config.toml
n_experts = 64
activation = "gelu"
balance_bias = false
router_z_loss = 0.0001
lr_router = 0.000926
norm = "rmsnorm"
norm_eps = 1e-07
tie_embeddings = false
optimizer = "soap_variant"
train_tokens = 272300000
Below are experts of layer 3 (counted from 0) of a mixture-of-experts language model. Rows are named router (the router's row for the expert), up (a neuron's input weights, with its number), down (a neuron's output weights, with its number) and show model dimensions 120-159. Each number is 128 + 24 x the weight over its row's rms, rounded and kept within 0 to 255. Numbers have three digits each.
Before each expert's rows: a language model's description of what the expert responds to; "comes before" lists some tokens at least twice as common just after its tokens as in all text. This comes from a sample of Wikipedia text that the model never trained on. Tokens count by the router's weight.

# expert 36
Bare spaces, pipes, colons and semicolons placed before digits in sports statistics and tables, as in rushed 14 yards, fumble 1, lost 6–0.
comes before: "1", "2", "0", "3", "4", "5"
router:105140119184130137149120127135095134157136115119096142160103137123142138085100160084126125107113131137136121153150159123
up17:085143139126121136176171129145117153140148096109107102123143132119146161134147145184166153135149164122120151117126165121
down17:137102138118139103135169114146101131144144138110161146131134158114169128144158168134107120161132138108098177127120125145
up18:113084083126152120112125099124123069143140110126170139155153122121145084173124143125152143121156139098153143092158152108
down18:127089147137075100127133191139090077077123093141164130140094133126127119112146103144082125131127092115157136132110105129
up19:087152177115165145118152081134094148117090149122111134160177136162145124119149127126179110134119154131146121132137165088
down19:128151144073122114151141096095066122156084137121098107101114094129097106073141113131140095141163097145156119092115170119
up20:136133128150156124148153145135117157150151129102073124152106137122148115134146154124148095150086142142128143128116158132
down20:120161128115119138138141130123116113151127110161104129115167127148120097144137176177114090099151161118092147160106111108
up21:180130112115119127133164143136113133152145118131134125114082098124109126138137123108137088150104121096123101106128152165
down21:103161121129125130093127193116134103125094083172131130119111088123124112127158115131112115136146162141108152097147117154
up22:151083086109103121123151094111159110110134121168105154161115105115144179122125103116169139117125096129107117120135123115
down22:096097142134125141152107142117147084143150122110135139170113132157154143163137080095149130106153112139180128142116153090
up23:160159161117121087130116111158124149119113141111155140127089144108145090091116126115115146119139169139145126109142144134
down23:120138182104177137068098125093108147110138170114112094128124111112130121089111143126142147185138108115132116109136135108
up24:097122122117141142151120117082149105097128116140154085135140179144179072118121152078174149172105153120154136135099154140
down24:154116141144128085158118157081147174121139185118170130126087111160129144133122138142131142178122151101123119132138194112
up25:100147097165107150105112113132146093158112124138102129154157147109130142152170125135138080111120121102170147147104115149
down25:118090160127114134120136189126124140091114137116146133105120146113130087130118108178136125150156129137132113077125122103
up26:087144107113140104179126164131106160091142098128149156108091110142106157117137172120092104129080125122117092178162141125
down26:147130107115136121088143159133105157152117110136155099152114131155139151123173118145078135121148141145108134135133142175

# expert 52
Periods, closing parentheses and commas ending sentences or clauses, often fused with a final word piece, such as product-s., Iy-er., London.
comes before: "\n\n", " The", " He", "\n", " In", " In "
router:136109135135087120091153129144109129145150120115129154130086135148173096135145150119110126077105124154134147122133149144
up0:115146165179147106125097156132111127103106113133127146111107150140120136082147125138126119160129120109130133138089163117
down0:122099102156146105121128213137133118111160127160182134103095118104147070101134106149141112104096171105117107125135142153
up1:134094129125124121161126176074122135123139098147154150118136115095171160181132125135183140115098127130107110141150148145
down1:131102171109162121109155109139167170134132153139117157132140140145143125073121146113131148134160169102134085103137105141
up2:105104116161123132054160130087150182141168104130111139153109122107138117106125155120147116098106184160116161123151120121
down2:123120093104099137154127189128138121111119119151136158131111142131126127128124096118092149155145073126139116134117125114
up3:123134125158087122081137142131115150133154110130104071138154092096140166130101157072127115092107131148103123136073154132
down3:101110124122116118112132128128151087109083106125122172099125125152126070153137087165125115151136123145114090121170175094
up4:132130146156153142085071151124096180071102124128119165148105122146139125156165134132112096150111089129120135118132119164
down4:145107139113130106119154147097136072135156147113158171144156113101145118110127133163147161138111136102132143174146150115
up5:091138097139146166153123121154121124178107121140108115140146112161093157117070112136141160115148151149152115118117123130
down5:143104127113115068130087128143137107147111133107124107118098098122129097114121131134134089123144111175072157136104133149
up6:095110160119120114123149155181137140134141131143094081111112121147130095109145131122102110108141132140173136104085159083
down6:129157072135163096177137164104162145121124121114129102148173085156104170085136157090116139147109132112146128144136129101
up7:137108100112187088156155155114124090140099109128133175133130099122159101124110109153120075137119113144148141151111078108
down7:114155171131134146195134101119161101119106127122111138134126126144159127184138084131151137154099109145122107141085134135
up8:150112097139121142117117137132113141144135111143148117158090120150165164134127163148135164120111106121143122132163095083
down8:108169150128126159086135132092075132133111116153106148139098192136111123150129077120155082125128124117146107137142071135
up9:134157112152169102140115145164148121195124166145105150137117154135123150108119105128093128122096159160148112167156121153
down9:107152141128127130128125130119116079146116154157128165160132162144113130093129099062162133128152185147112145179072097143

# expert 46
Table cell separators right after a team or player name in sports standings, plus name endings inside tables, such as Cambuur |, Nor-way |.
comes before: "1", "0", "2", "3", "4", "6"
router:125132135125078145163060115178141158144146116085127142119054136130160081121115110117137170124129145127160132125172145148
up17:138149105153104108164085142123153145137110070190076122109121119115148135122142137148128137123142107163173127148112082146
down17:139105117117143170124109095091161125112122146109128136111135121141065163156128124140099142146152095130158157154162113107
up18:142117132097130126127103146128124139162148099145097095099149143135156124195136134115149083160136130061142160123113119170
down18:132137135108177146131116145134127118185149166166121142102117084072097112115107139143084092110134168151114097134127151131
up19:098130107118122115113117108142162154111119195120118123131131157140122112097169128120123169156144080137112148109114157123
down19:188170101121120133117147173129097128158107125165157126166119121127126114111126140132119151169085153100130124142125070132
up20:145157129136169153135164120151141172098139135144159146132126090102147075145164126109107142121122134131169090111154131160
down20:142094152160137121109159127090135084072125101152107126115128127147109174159146153101136129106117119147107110123139117120
up21:138134179151138145118122121166106148151146160122075129119142141151136136178126163148134110122110116149154093108122161104
down21:163066138117069111100134049159067150125110108163108171098100124124150143129161153151133109173125119136119093140143132132
up22:114145091093123177126125153126103142103109100100122143105096124155165146148131077153119116118112174131148116118121101145
down22:108140147133095125127129128164106120122133162181096157143146149139171118119151174099165128151134120115110158132142109105
up23:109152134158106131132097127122158185109137112079160138152154151160131131190118127092158122149167145154123142099095097108
down23:138157083057108126130133194134103124126121086105148177118136147127111129156114116103201121132153117110135164092126130111
up24:117074168151142118147126108144172079135128126137204155132120149116192144115125122081183116134094114089130104133118114102
down24:122127130131120119098133156142176122161132169116159140110124122133140066140139151128138179156116144132130199133131148142
up25:120153110135111103103097108149109116155159142099128122088119153124094147126161117117138108102128143145122150137069086144
down25:122159127144097116110175072152148122153131144162083159124115106153104134107151129106086128167124150121110139135155092126
up26:152099089169148122167175131159133164137126145143111148131097161122141116112138151109132145128180122137136135130138126140
down26:114121089144156169162142093137175086166149135117137095143091134099157114094097091165125099127169136146117121153117152161